config = dict(
    d_shared_expert=0,
    moe_layers=[1, 2, 3, 4, 5, 6, 7],
    router_score='softmax',
    balance_loss=0.00522,
    tie_embeddings=False,
    optimizer='soap_variant',
    steps=8701,
)
Below are experts of layer 5 (counted from 0) of a mixture-of-experts language model. Rows are named router (the router's row for the expert), up (a neuron's input weights, with its number) and show model dimensions 192-287. Each number is 500 + 40 x the weight over its row's rms, rounded and kept within 0 to 999. Numbers have three digits each.
Before each expert's rows: a language model's description of what the expert responds to. This comes from a sample of Wikipedia text that the model never trained on.

# expert 9
Description: Single capital letters that begin a surname or proper name, often in tables or after a first name, such as N-emechek, C-obb, D-ane.
router:481505421506440490488448499462536513552511486504429545490478467434524490564469603527480572511533546467476471502508494484571484457538491489450481507476604529494449433521440495511486476462450491449607518547548516591562514482499593480543498549484489435484519447482529536497539529612527448463
up0:549543437465549557533458450509551502494525471479524529518457539489533514511475532489472557544527471532572554470472545491524490519467486457498528462473528514513466499470462531518509566444470523491477526574472451517484509529525459508512523544516531469476538460508519583503534436519456520414
up1:490551513439444485544531545526528538483523480559499458512571430368563513500391554436526492529569477459490551431559543535479500518558496500467490479480509521532446490520483517504443474518491511492531512497457523507477502539534459523423450517470407539556488476494466532444465501488522506449
up2:502527524424428558480549456512523566536577476567450499534492505493460492510498453473556516537466487480504449479508529515599473446472499495453554465393485512542529531589500569560486453497549532491489479550542508561479486492493520526514444477552525460519516522488516444487565609500394456520
up3:468531539467461561504543479537491442469488552554575513526462550417435475526522525533458485510500496519511490520460486491557500527520452495509496472526497445507526479504489499496470450467466462495457486464476517488525482460446477434505532464463482506463545436492483501520512492481444561597
up4:509534519490500495457516444470561499516469493507519507461503465475487450434490495507495460470470454449466515455631527481555505441473557520509507505500521436488454489461514481452472501492489432485499518524475435475510568516473453448521528446584549505473493498455466480599450494492524496514
up5:448515494409530490503534513513472511437470536476534453454485532479433472467471541535548522486490505504464478487475504458494515505516525536457533554514448490482527470497474480552477514456510467453531587440527511510540517435491547455530445498549535429465512514427534535541511493466460518521
up6:536516498543519520500467504510506442496506508441433502532520551476497526487538499518471442544527501547455541473485452475527501539604497500476487519469569527509504526525500530598526571433497472496433595607493507523509534494450436524458480531443484608534503517510473554489542508600520508533
up7:450497481508553503498456533485483452515560505451498549471495503469474442452542464519522483530493526475498461469416545425534435585478451453545474472495485462466517460518436498442492468484504524436531519476487450473590425466523513476551536551489426473564538476483472432483528467543465537558
up8:487521467513462536468500494580519534512466452472507539503505524487475482519551525522513442470562564499502503534523445538511520587516482495472446472471487468513498453533467529519427459482412477565517443417532433512495488480502529525494513503484492526454476441448514499467469518528505466596
up9:577486435499543513464457540474515508584478526482410410489448511519476523521536423543494506451540436431457591518514577445506426516490460549456470513522556483485516500496474487500511428516518520460536531478568475478515513482518468507399489569454517514523488418478485544422561520492589510501
up10:513555531496407469449539522544488546514549497504582538509559509528574473522490518480434560536518575461515520497457521576489505503583464420483538511450456484479465494602520579503483503560480450533539533467557467522478515484478552464504529570497541426458487411489407494455478494551491539513
up11:552494417472468474502500436454513485488529513462473519509466474499476494503485531504564526440578492560485525452572553481583478499501497534504540525514518427458519515550428562567461554507525504527540517508463489513492544556449508507452528469526531563480497548492478561552499520493544508503
up12:517486470520470511469503493514518488538506543522578464540519469487507525447515487540549489522493502446511518522460535526491457453548468453480470490553444466529520567495527553419451516484429576563498508476520464471422509531527525478411572458501468468489537505445457512464470506552513580506
up13:507544534495536580544506477523496497471473547554506571544493468471506495455589508478490525534505504508455416558524527541504497455509513465529469508491494557530533434521440553487531539447472583475489494530562515540533539454423449453608475458475489410528501469525506601474496489486552521523
up14:455465428506594512542503515529484530509486548459539541507596456444497556515426537495496498499413482474510502524539474465450504500531526462481439436480469555510485474469464544494429496489495490531522446574472533525457506473445553498455528517425515469522490545454464488590444452532487494506
up15:475522531486541491526460517525497525468626451541533488528434516488501540451464555517518567511493506531532437588490515456472522509488470449513527538477469558465425504532507482566436504537520469493444497506526468490539510555432573553524479468440507572564519509526545566589498597540502473579
up16:472568476388501556528520578483514499448488543429543450508417503467511553521573466429508580490478506530497543507493477478497473518540495475513499536492454535508471531479467398483499492495502445494472509375516414407569483523503477545458456526488497499531488528505482500502452536537539475526
up17:473491463503535453553461505472510514556509529520507521550502503470485508511503530483493568514507517500453545501528557415513473505514420573460567507536518461573478549515451460482473460594359460480474530494523505507549506454473483564475499481514473509437470502442459482468477503497526434481
up18:516563573517513505516501493473488498548516467473485461475526567478549546459541468501553420498409480508426567539441541540456524482548495543506515432473489507559472525464455530435514606504546540459473510487485470552526508374491401533464478532513516471473524434562457542555507489522548486498
up19:495518559493521560475539501380492422533521456571557555558401483532429499475462487526507521480505460518468486554532522471495498498466449507503494491558466479459552500462484520479543514449503549458465512503407512465535486528497520519456454451486462519557494433479446457453505487491455522520
up20:529545569528448536485560488591590531504504513524503492562529520571511462493625521493477503525473490540479515509524503460503506510516544517502524544492520461499540432564491481470519499517503574489532495518516604535465528461479433520547522506515557416450491468488486505496449492490570520462
up21:522473485470531510521478555481517554593504498553474543491599477493497458435507422513509531488467524499495467502495490584563467549527460486581479469500452478526448545459416516467451511399525519464487499603550527526558498471515488478466444441441448461491479498494446528453489470468560421546
up22:468498595503544514580471520504500564484525552508547462450484530412559496537520475480479533577440518508517554479596523543523483444561525539529465525480454543542476481441438458453527473471548508509539496494517494484519526449457443497560504523494446520478469508465458526499542543527518545509
up23:462491487499539514528509512539492529495511482451452577463441490479509516514445459480494516499597495545384488444550499531509497474457591474494465532569507551525433530479484488465483447438600486542501484437508505510442524528476525492498550517513531508496501533486525522521528481476485480458
up24:492457593442473537535515517501484486527457558479465503523459524516516513480449544470472473391490562514455502557443497527544521485561445469510550455556489523595556527496507535477489519520494516513490455505510488441511518486446492487505486537473557445539557489503469559618499489478539471506
up25:463482510510475551526494531487497553520490438451471562509520477586444542501509496558509604470482578489537553532518478430493506396524409485493443465475542512489455444478625485524480469493482479512500465510570502556506501566473516490460481512491520424465487576454529482507515506501418514541
up26:467499460483472459512497540502464490439506499598530493547500583491442504529518543478543539497496606531557509505500551453538484478515543527525441495555488484482497511551456490527477552502383505530545525539464523497496483513523488456421457568576506500449473452466523546483498460570580590542
up27:494559531541493531473523511485516487430519446475504508425441560541483527474540504500496500517506451520452499530543566454450478484494457434510540527460561478523462427503469460533494498503486480504484458516541493507483561471557451464552483531521469516458496523486507541511545513495464472438
up28:450588518547513538517434442607447473511539522522460523474503577484488480502550536560543506486532495489570467485476506519453550572559402468475520515489530466490524517509423485470507559540466478442537528556467515512480441459530577478552514428530482478525486513503491454521527502555467484536
up29:523548561542459531541524517495528486522509475486538547453466528467492463501528513432503571537504518519486572562501553501448502466588454479430512469505561479535484506463516511567509530519571534467492516570454477501514579499488510483454529580505572498422527541549422560576531514466516592535
up30:548447505495502506510522534463545524441559547527512493531479487443539457502446522463506514478456589487479474555530480486524512494497413485456529486543485525510536546495421388477539484494573492492445504533456575587539521543458589419507433509470558449486490484472532470439480503545524490463
up31:512507454528499536531448445512522490515535531537536550590513435447451502444535494452434460450449470493468517519505519506529454467519486526435479497441523516563498528595489513588440453453523453535499571443494487527471528518464460520458467506440548553529552478525500496542440483504506514491
up32:483492589517497536487529514532512452496487506512483583535478482524504474520452477512527490517468552522485510475502494516516525508501503443535535409524528489481560408477575532490535489542524504543579441509503504541447517472514578470464458518523493518501544495522525497508525568459487490486
up33:610509534555454489510483483423555485481535501517505485530498526511498517531543484499544442539515513476463540433547414554461515475537514460509501562513466471545495498497474539516437457435507537589507596524567480463483520514477541475488534535527542513491545456414541487525457602496536492504

# expert 11
Description: Two-digit number pieces ending years after 19 or 20, such as 19-70, 20-03, and minutes or seconds in coordinates.
router:480637426525494478484471502481533437528492501528518553436488486500531446480505388481519488508512527506542497510456474457464478593487515484495464405476503513548512569466480463559524483483506513530401466483556513447511440521524518501514567446489536476455543485503499480449478484551561509535
up0:577485449455531550553503497510494442475477376548457490504474464511528486498533513432532523452432565526464544483520486540589426471522417502477497463499448510517524442526556513427474503456478490509567474530491497491478511431462470515483513507516499473431497621463526496498435532450521446533
up1:452471494476448526453515528537507478512540507480436511468521441472521486444485560507446435438504482522461527524539521495397525480541561495439526574444529539522485508526480472497544509478498563458508489545493460437527483504462573480447510563488485511464501491469502428513549515432479531517
up2:535434456442510500553553496495506465488431463499414505515533507480509565483481547487565523561447493544435447550532489471479519507544509531492427517496426529478533469540451473550445561450474505526509563552520570446467530510443527523532476493427501527465545427487641401508486530509535481506
up3:492497475528506506568518515492575491581483481437467511492450488510492474543586530462431448507483474477478475535511566535506519491530546456516509464487433493529487561509495481467490532561479531420468543524481544513426513484470504470463500573530486541526559542541509516525525463441505554462
up4:477418498496489472495471567490518516454501486436547499503501490484427464516514456469537520514544525511498472499530467527479550492461505517494481487443479557497516480492452420473519533450465528509492541532554484548471449501463499503530475538465473520527548497555499456543422488516505490504
up5:504541468505515586504534467521501500566481426492507511452525455530539562479457553467499498459513473488534512579541525506527522504483475438474505468424513493551498470536449514479551503485485474550502457466551452499555505499515413436509470474470541462515471511454570484535459495532547407444
up6:481509443521454431526478409523577489445497457499463475461525488525439489483536513513497545407445532508515539488411442530524515539475503511539512545511507445485515485551536440498444474514572506455529462550527471513543531539488455422463543481487494477529503528456488508507505437575521481554
up7:524498520456481473441497516498467456480534529515517458435514489532519534482389553514493486424533460537460587535475520535505575497554431485503503573522510551472477498534476504507565560560461458504445523552511466464505432530565458433544524593536471423493490518516533477467541506421402545430
up8:451502498479523517478489525519518523447468488420412507438480467462507476546490473499563427523514530511478450550480428471477482514448514555456478478486522520480476467484506499506542461468522533495532524545442533549569510462475484444515509469415551468468518500460412539494459538518466499538
up9:486555509505464499486484505510485476434526462535494470400522497527553483486524485560502550532492463537515517524465537486444568575491463541487512494447525528565530517483523494516433525473519443597500525522503479476602545507554465481578605520483518513558425467544493388489445497455479498518
up10:472539519533514511457543452485499432480484509463440500492471505502545455572438554503509534495504507520497445492440522516425431446554540472409493460471514472519484530523482517440513473526586571422468536485510567496463608530548512378509487480459530570441491506508487575456478469523487464522
up11:507425485387455503514559448497543471492541503510520499455471456502474487487543453462549500508570590564494463541573460458525498531529529543513531554462483479517543468484479482584483437498533531518522559430570527503495538553494499483497584513444518434465461568456536468502535539544523437553
up12:473552500434467539540534456534471530520497525516502534479474495465481529463487546494523459516496485581559484473506472500550442475576536572543475565516492488574468523535516476500492504519448474469446531495529516479463561523426482540463535572469474446444490521436485452489475488535537490446
up13:505448490509529491539468471481586501503491502474534545420494484482485487536487399535501497449581471564468534531540431533445515469505390498504509553479440453501499514453513501535534494452496465435509421492457513549508512544623528501527479497529548513513568489477577523433473512457462468494
up14:455415498505469520437616495434535443427427465520502429517501529540461482535494436547482465505485431524510517571505441454513492491468488453488438401502452454506495533508388519450528526573492489536494522411503456437512494529549487501555442516546530466514553537498517525444568475496481549492
up15:511571466545559522493445506512495507487517484453524546570468521436420562413482469448511497569466528528482505469499506496467513512471521552468463498566464509536497496497504461479539540430391537575479520433545488487453507484509459592437554521485497466462541429518496541468478393505451477456
up16:495470548446520483509466525412572493454460452410515511475563475508525533514539536427492492540483504551428512448420522507499551490494451471472453445466500531546573455479513492484524533506467515571579568473472490466477474459526394508553537523476518506501534494454588547485460487563563406467
up17:514519543511481513476500495524473463467494505575524503439517434515455481480582469606546457485542571462542524494454555494519412469544522524527540535530478466535431516522517530494401546498540533528462530440516474449538439442459474503479518475439534503486502523471462515485579465480502399543
up18:528472439497529527482509551546554501420536536480510526479483558516474540486527618481547498536484530478533535440478511413501559559465538550518469569473425495520415539406498405556467553400526551489502458450510507488541543450415470541504540546481467503490481513510503541512488473462575520524
up19:406445516437447521500569474491454431612543443486553550481490516508488476464509471435485480492547444560477483488499429480501518523507494559333453590495490544485441388504565536587476481487504462556489524515470464492497497528561471506469493569542524529515499459507462497502535477549467382553
up20:440545535514590513515487544565503500450545561498582517531482491481498460487451472406490469440500485496509527511516571443544502576523487483522472507578531506454449549469508462503454503473543511550486526473439500528540470449447497487488548526532431499505524472466507440450458586521470524452
up21:520500430564553445555549559510481443502478438476477565543445500509471472477503499516484542513533491514472541468469457433455482457488461462485533469514532567486452501501451443460506543478412531500464506484523520498528471502515483490519532597448523582470538531470551450495521439494514550446
up22:509451496556443516555517494480480441499516530441439536455496536505495474493509562517554503445449482494470509490540509611510611536473497547498514465503468515534473481477477430524493530515480490544532509455484472464523506564454462476524494430462395483493501553542444513515483536495535545526
up23:441495470541479580503492426469491484475489470419432475454546558563530487547450520441470552550578468546481473454496502528576503500489572526511468505448486405469568510443504519426497448447537394451514449484530482510549487532553555449533471417485440484485534508519429505514496468493462477468
up24:512523457491525549481506518478439471577519500577497494492474523436512500460496519526536547549515459467541456511454473501493507559524454442573507458473552473495453522530456485571587448454449477546470476419529482493574517463455482475492542423551472461570548539495438440545443417520554502604
up25:423529466439513513620513414510509464543531555469538557470569495536489471518506460476490528570505454498544472482562478450563480504490492421503432538505512506549567442502450398525537513514423518483505471486447500489472529570530472532465506457546443533462531459451475482528482505530463495535
up26:408484533587530511479584458545513506502517540435545447535449510485474445414401611445555516499490497522529461484523531441465498536471539458510479486470553459492501491521512491517461539476537479466468451474537562517546538518497526438485539547469523494488508544471574527435466465506482503536
up27:486561470450516487470490498498482446530583543522543509441443514514481435525506545495590494500492480529584430443473424506475477515451540458492500492549491557525535496449533423485510493482463408484520440502510492488567517481485526515484452448484510517510474360541528563474455493531530445479
up28:488579460562440487554532454530479573484540449535517463484494461457465575509489476496403466500464526530528441474479441519490510484473501530670452515514537417509560500520406498557516470489508479490532457452566535537496493529531447511540481452471402555439530494501448553472555451494458512503
up29:521520529447483502586500510535577525522521533519459537452457503523438498525545506519444517567491527483584487502455522542411482508476478533482500577466470545513507520541489459505514465524449462538482450501506473541504491507462443485530545447478519502427474547511446463483512554499527553529
up30:557497516487520493442516566507491518508480547508466441497508443531462523575483573428515521432517443462443490483460476430507597562434501478539462536595478493511562541501545494525552474481429485463457494482497575540504519536455500507495468521493464555526472529424419528527438517521465497547
up31:487424450509517514550425513538525537524469510512489449563513609463482521499499534489473482547518502458523493531466568524445457617496578464565514500460548500431484480504498516441491546523455454506523435560566566453495477526486493516494565547491513519435492444473473504486595547470545557483
up32:507514468518497476507442511487549504515500508474443517510475501496490481458494585465505512476480493549485484504506439446484475471546487540481494509552536494590478493541484551446470491452480459502513508538520473486489527461540468520492496455479478494520508504462437533470496517496598488496
up33:475566581488495510515504512525568538531526425532428565517476510496454473508477537471494568512489528548503495502503482515533498468509492458514464444472509489475590500558393493574481396551474511502538489555502528475536414548427447557443541515543530556461392542494441491560481486521517455614

# expert 8
Description: Single vowels and short syllables inside names and words, as in I-ra-q, super-i-ors, Tat-to-o, plus pipe separators in sports tables.
router:492474549483569497497557520498456472514547480489471575517524525506511418427498512519511500521502374493525413448444516477490508497495533485488507548499501509440544513509531567527529514488513567449498431516402549541468577506443473507448505482512558497476509496523541544558554497510488516547
up0:534464477523451598454438600500553548538500476551489542508535504500404510531514488526484499454572473521535477462484457560464530487503457518497543498518503515440518483406512510458464572506559542549482559494524519516577504513568521519505440411510457437436507496481511515532500470569519426535
up1:512512500531618464430498477496515564512591462467509505520535543521477539476525499464558439502531520497487560509546564545514530552527459459457486510427550490544441509567529519508426464524483477479506495519511478542486553518480496569445587539489516535444514546435458529492537463538547464449
up2:513535437463531482580452507511550518490500497535508525488467486563544508546564495475447496557449558483494575444477470452463416420552508508524522476480458531491509536548518511463503510550510535531489477560410518462451502526475487556447478459516573433481515477560534481505593471490540472608
up3:556512456516480503593538492546539473513426497531608475481484476531538511378539550508557453486445412474537465415549556553521543476541517538447473501421549511500511485478510563554479472474515514476474495569505449565507512532510573502508490483515479524484516540410474510497460555505522498487
up4:495516495462505502527494576484419504441503462461441402596501491493495509585456491508420569533498473499514527504471621492536491555466483573487522505477517497538579482433509487484524491548535442443385517452462536509490513513415564547546497461531465527470572531491482500497522465514502457488
up5:515538499497575506505514562431513520523552569480515524520496405533541548526523521518484488524520487483478479520435582439586460455509513515517484538512559496491510469519479456528510503516479527465412529539506507530502511494475453498486560568452507457433434515586504529539464498526540559471
up6:468499500548505519559515561513555480515488388553474523436515500504486452498541456514530522569537448467504441461488495538520494467582543507530494466516501500430415430490445488523476515565520481510550523544571516450516520483500489508533462474510522490419488544492491546531474437507473538530
up7:477557501516544498497469574585541503523510537502489488465551520539557481537521506564529531569467479489598508495498468499487467477460548486423522510517474465464487493430522570542527572525557451553487470455486560559444448540470496470508534502507489485487510502438549525538485489441483473509
up8:447452532538438525454604471509470527503547537544432561497535544504439479511492560469552486510545438551509486479495447503505498457578510572454538557577516456507510521491474538497490494487464490469486569511476492488518486572490475552538445439517597468445484476459493489527511589537466514624
up9:529562403459490477472570530480491519504476487565494450455494474570480509550449498478509482476443472466563543528529524532498464487507450535507467484496588510510430530533466478554469463485523521539470460549520487605488523469504464556532511531527456419491470482470524525499575505520469475515
up10:454503478504559558467439505462489508441454512489483523476417513431527480493470462498561527468443524486504542499502506512464464458500517508477437588445505541508472475533504483423529501544497508542504446433494508505607573517514562522493546471577490402513484530541470486439501559450552483423
up11:495567510483502557528508490579579422528489496478592487513433508536536618477461533517469551541469488483459431488540472443558441426498516455449509494518416506559482518543590530482484488455498539489548557529496487602483506437471551492475481413520459475555428464583524492475592477512507491490
up12:501418516513484546468450515453578419552621489498501476504519520513432452536417467490493443463452534469478483494450527509518481507458542517512494484570521501420559467487441482490551560492493470523493483484461533490515546521481580531451438495474509523470572451495503475482547474498496456562
up13:509551484490491525431484467554489437456449429510487457431447554523473532565588570477560505433514436494488413470486554493485602519440445512494485496500486477572432464515540442560463521554470506495505520449497600498469468502461481449509529496582552420538475455542529464561439453442439464429
up14:469503500512457542514470503468508472403554519541510488561558547453504532492533508542452453524482526517503484493471561570497494566524527481549435476464636508532480487494571538490465562481490560436446551442440420487471556543506568472491516515434415470480456507510509423489516522507493531561
up15:560474486493540521518489515474502478486568445523503466445463488531444504546495444485542516506476503487494532482533497593562518514471514494479548542489545456455422510472491460556533536500516484484565531510576488547485426472433560457510490529493567542510465447518495439546494474541524460538
up16:541531513512541517529443440572560426492549446459531542476493515490492514462558568620508500484457452464460518483508560540492527505459498546513468526499467508485477515509537523518409428455503453459468504500481522440546484541497500507528407472486504495497494568503477504498586484528501549534
up17:430529529480485507460578520540452518538468522494546462520497577462493513470529464437489490545486421546513396535511507543553449478505541501586485506441541560475488531533494463491489500519555513477479465553553510455509499538426552522489569583520479395547495454483436586499470451509529422523
up18:523538480481399500516551444471509404509465429482527569553505493523495582491446552506577559495551519460474529530556439470497480503493549449532496449490490497452498501524440462475460398453446468564430531446535595531589567543489447507509487561507444402458485495523504495442518484456514477425
up19:524477528532485551592477459514487447541598481510500448512494500514491443445517484537543456491494509472441550586586537535497416486442471483461423489498546517505489479489494518423453487540481518473453504481502483550516497595453484439476583502535553506442529412519440473497543557476491488528
up20:502545442496431433531508495503484491501513454488548490457546482534487490495464493472480544487429507423550518497553492478539494519500485550502493526540517560442505562465489553510558446477475534513522471549473550519507516452467545563467529481488480552471461466427551537510519547447523511465
up21:533539544528417498494512448594421541517433542460517540457551431527445538486535477479520507481554483528575551441497557493447479530498508509499463531441460525540464482497541558488448557476536454460462466491514448513515467539372483460552473511482534468490498567514494555496531508565434476456
up22:524431545511547492488541556487542513459476467470469477501598547386567511575454468506412472513534473385490472509545526546510533532445538463510520541445466515558480491536464528457496573487542455464434529504512512538438465527520490406530445441497541490519495547505505569520488498487507484545
up23:531506425513486494444424418485577521528430505512513515515476574521402454507463554506521403505509503487514508426527449488479475441527455520498610539496558434514465456570492522546460542491529555434457523527477411500438500533570479485453526468439480499457490499478522531465575446497517509507
up24:480480544484553508487510596471463513485476532503522492561571455437539524451508500461481438473513415523541487521572477531516551511528448532501498483462493451544502414568543490487471575474515523497441479597484518466516478521470466479485502583535495442472508485567532472570442465426474420517
up25:552511536522496537541459499511567482503446431508454496522496461471472510403483511438468538575500543502516525500490505533541488541499555449503539607492490521482509484521524495504531452463517531550493546474517503518472502499451452564521444441521498541552530462504503521563533505483494475509
up26:510538518440496545535552459488430471502536487430457499487431497494519375518473600512474525486482520502540461436479584500539507489512426491522534559457486553514455476475428539547500445479584438538519512516489509494459450470492513497407489531457524462508496432539573533512510472464493512471
up27:432486555431504507540484530495442480551505476477557448454417469535497442510494511508527504500490453553522481497527469569499540595536502495527406491511500475581486476516489524484509487422470464471507530499432493504482543481487500515525520418464578506492578410540493555461507506539503490457
up28:498546507541447577492546514516501504489430509457555484507549542495510459515606460510492466567562561464529499528476496526538574497552541493496487476508445459500471411487479520473577474462496448513481583463432479472497472532516485549486507463515488443531469526513477461480459443472520567515
up29:429501425530435546521481556533572482469433468545535536522534566428458453519428454575475511601519496509479490507483497521501506450516511550465524470495508526473505539559526485490504517515429523486465485574481512533544503532489475519559504498511493559510435536534448540533495479520574582469
up30:505564581534414479610465516491560548551526487558446561425519531433487537520468437550438470591453409511520494501462470448464470526547494571447489486493508501464546461545440477475494533533573475514527543531511423502498529445480515513555519492452428497521513525534510492511542499494490383532
up31:497505480533563455467478575544503444469459433512468522471490639457456497417468552501557488536517428436516503489540507515459530463532534524523459534445488567530459497462532544498478554472474526504441504555543586531487511415595503454467429529582472505493492543501508535525414491489464438546
up32:486438553490488486513489545466550489581498477500454513503623505535475500457498547564469510562462608528450482467566492477428547468457553546492409494486488539497459530432518529546464532416511506463439460489454483550546484498476440491501426504470558591503461455476504578480498489469483469525
up33:524470506471606531475505532559520507493484452443546500483439546488496418481453530501551543566491534474458505576479527539525567443423524507432463583500479448568509470544469556537472506483509514486518483460486388496504453573475481443513542498539518524407548593516578468490405492504563472520

# expert 1
Description: First half of years such as 19, 20, 18 and the space before a year in dates, plus word-start pieces like St, North, South.
router:450520483486532587533610506474507496546485514517543512493429517481461478537509490487484487518558524445521491524486497521489534480472517526570463603483538466457405440431486473468544526538521465473431449495507523371466475500487440454521500509528519519523445513521496508508508494487501451501
up0:521521566442460499431520561445582539483569565508518507523476536454517499508486495538505452506515470539523494546544498464478480449518520510506488497486492509580461551545469433530572489441498483484479452542473508546525460496554534410596456422490500413521443446494557472492476481428506509476
up1:501526485483527475570511546535556522540498539504574454465479499557479538553562470495556445508561488487547430502499500487503494454495474527511559521432513514474541420502467438485545522539533498462528535531548533509467520463457559503467420471555491497451449476525561480520538530497521407576
up2:521502404526469519487486459558563502527559453557591516511482466552530582515468537474504462526482537525459479609515538462511488491529566475496486442522476517455470517466489485494547561491572518498481507477510545491480432481472456502469477486540523407502552480480479434513568535444520548552
up3:512533546484534531501556458517462541523512483491498475475526514464536482454471481543563497523513499551444442477552514535469553490513492529491466484542475443528414495487482501511528491550531500562532487566498521391555535445577424467494434497578455473416493515461540503473542501585433519552
up4:427541523510515496539557519578453480547546512489574546536529537549491539450489569476449488518583499463446449482485540541530440510458480538556506499487493462506528465471435538501472537530444504520524468416524543475485443495493473442563407514547380540488552511434495435530490503521524538578
up5:474448528507530469496446511568487447488497503530523498465520583459495464525531478520504523470505545501531521547490442513538464496466470404458524507469555504469517478541487421576534522538486473450443506513514452508478477607415528489474386516505483439556520462506503537560467516548561530501
up6:492498550537534442545477498529495432498502557515550516512513487472402431418500534512497560456472522426497522476482497500441532443485501528489545413394450517566541533546511503440515542476510490538441453480523507493546450431523515564486445515499475526470506480517495520492530546483479500491
up7:476544440547541546473524486443542563537455555449540497542508566502489469475541463469543516555550464509554562545495462501488573435504415484529482528536480454452549512527518506513578455532495452452543510493526535451477520515524458434585535486500496492480486539507490522509453561442540522575
up8:578451565533510486527446598463472544611480520488488476500481522484553533470474486463528471435538465551539503448467551495534481589557441461463430497428497505526490504441544526452534568522459532471498469537533535480475490429517486454466452513502505447540511449536555498494452534533547485478
up9:464506573494487505558515440580466477462485524532522480500486567468479443487465452523514528465577517556520457435588422486525589493554570429539496470517475438429449447477508549478536519545535486478534486473499474509474491503489512527477516512559525522433492429497535464471551560475488539493
up10:538501550517491475478605540527531497422467531555504420499434535513432471489480504439464520509522442403489522590461513479506436458473393533535538515539547495502460543515533545493553502529495456506461457474505535533489557533483472491510526552517528472477531528589452436472580522451432531475
up11:512509536540537568561542514526452469477460408531521485503509507471495443533547455523514536496544523446484518544512409522509463567504571562518504476506490541445447463544475467532564480483500523497520473475570497545521565612445559519553476517453501533584513498500456474481581578462555541484
up12:543486513509497571505494442543557499472547586447531465484528443511522467517508515402512561533528507470479498525585438545547501509468487460562471587436492467572421500562448464543502494504465463559547438512523495471481436546547503542559539492475435505553462469485528586533561497483487456525
up13:549542508541534520538471486424451568464505491456470494544507574573504497534586533530512473429493452558481473521508510500575447474513516522517417494457452475484546422509505545511495530471511474501517442501538493502506496451512404440497496517497441534532508480482564468476452479563522489561
up14:527469521523492500533501440534561444501612484499503485503511466470411414551475505492539456460502517453538493480483513449523584508508526491488486529365498459484433512539510480495456501484582546533509522415546554485454492507428478551527527488518512443497552520539448460506485573437549497438
up15:494530508447483544501568546454576511541500571499494474494467485478531476397479495503555455527610509516427423502448506474583600467567589495500509529624447501437547465475463442511546449463503516501569529544570508476508480453446551511435492404485470494518486566471477421571454497463514494570
up16:494523569542495540542479471500539474450481497443531550535416540520409452438492545468479471491508538547469528527500495464576483536480504464555451480498531510470527495477518526473525552455464528493458478523528475565484485608455452486523529514466520436510560503458489473508524562468497462522
up17:528480506466504541504514502492575438443564443523481452534488515452510493519502492553488543509479479474524449518450485542565547469446476547462523482532507486475528504488515540516513542491443494472525500484413554490458514534557567462477472507539580424505426481512504407478522561510440459543
up18:470520419428498457504517526511491487462566456543529545567446507510526445521464465457463487473455552471488457462524469568494487531548487544521478537500510475460491504504455540459494449507508569506518470440506467450514391525467489423454481504518525555451440506439493501472569491470520529511
up19:437495529467524538505477591435486479508565462488463469489542577526453503560506531456417511605511469476507436450480483539526456477509567551489523488558511600513459422513515532585413478469513460545499538580528468528532521516539461490584518534533568532537484485476476501469493467527492472434
up20:520519533508463553508497541575550502530545472450513507492460469504543457522431490556511512448399548495540510461475496490515570532532482477550498501522597444455534523504567529468471475556491464487510494403516568530502420500463485473511474434499548520453449460480507501510506536496506550405
up21:479461585461513539467542445541479487546440477487513520516505493462452468460542547484415551509473469397549450475518565515536488432516471483470420446468514483507491450496532529533536553561511470516485495546497501445504528511522434491505464512507508545587470567411470502515476487506475505482
up22:512590520516510472499533465542472507548532467478524555570545605482479486478472453451539526506561533458453487488615467548403491498528522540478467569495460446550535508547410486505542403491567459502539444515535478519457541518508470497507599568511511576536441460490545455511555507508484514547
up23:416486475519553429492557506518516471485571585481520486505534579565436465461507498449540519498509532532511523496468526431497567486546501548493523541493504539464413488563522425510450502432490501498540502466555472495442501547466471481501479471493545453555560516539512472489492491464556474494
up24:523476529506601566478502487418480471556527481536524591519467480476448542517492489503550483514534541509494541528439510536481480459498469540527447490547496503464489474498445447578539487500540479467510495492490492510443479607522496509503524509558452526522558501521441478445511481490524482529
up25:555546540476431482559518486468493534534511479509499463384530549502451474469537536464599427552531502497483502521436527518571515579436513507561507502503548489541553412477481466533537516465473430500409448527402479510520557521502430516521427517500451484503477502583465517502533506475515531499
up26:448554457491529487502489515455586514530491558448550497566521421470534554451453530515523470557543478486426533478460486450509482567496450491420525506412588507591447538425552561493511448447520547507499506470469432523463461497453467482526591510478481467484535581503413498543461562534489501610
up27:397532566532565447479539501494516493453487494508589524521516544463503511468476469441449523499519492519531589505440507557483505466481510557512485436484536472517460510519461508451576461470467521506509538462511490463540541559538479513434607557463445456519496459545501535474506518528434557476
up28:451481517586516505491492559439502493553474496515482489540480557464514572629480481508524522491517447512497509489535534532491524487518488463539545502551607516508466454499493458500616510520498532486456496479459493513488461535542464520533505516621487445448526573508607558489520547509529524530
up29:522464500487494564516541548540546519441577469446474444541464505455461531482542461524428515476445459553459540522514453543502421512495529578544487507436493575520508524478490482488543454494511490541537446510530534502465464474582502515533462433483517461462444481507466442526584513527541451539
up30:520517574501589506443467516531423486571462568488450448495502502463490571521493598499556541458447550472577539425460537478474560543513517485490553517443469466564475580495461524463564522494439570513472448474446479507509475538519516479458460489557488534480537480473504524412471522484439577480
up31:502412524496482531541465566476554490432579435492512486547478564551526502519518473465476537487435556528491466452515498489506526491469430488477520554524584540483547522540488496510484541506507510530510541549526521512523438509514609482522546442525435516415481546519516564573485487518542414540
up32:562570488474433483538536525542481496489526447626502557533473462468495539503486471462482507502494494499505468470494499494541505545508527490521465493495525489472541539458484593481537487464510444467467492495555558486522507499532465448471506501568490584491544495531459521453531490522569533523
up33:474447451441490464531419544490464483569488513494414590481493505524557474459546471502507496533475493552479448541522511496523478504534518497493541467480491443462410517484445529445467496484404519540474467510470435488503430478501439537461549505435479529534467465401518501527468438476490480466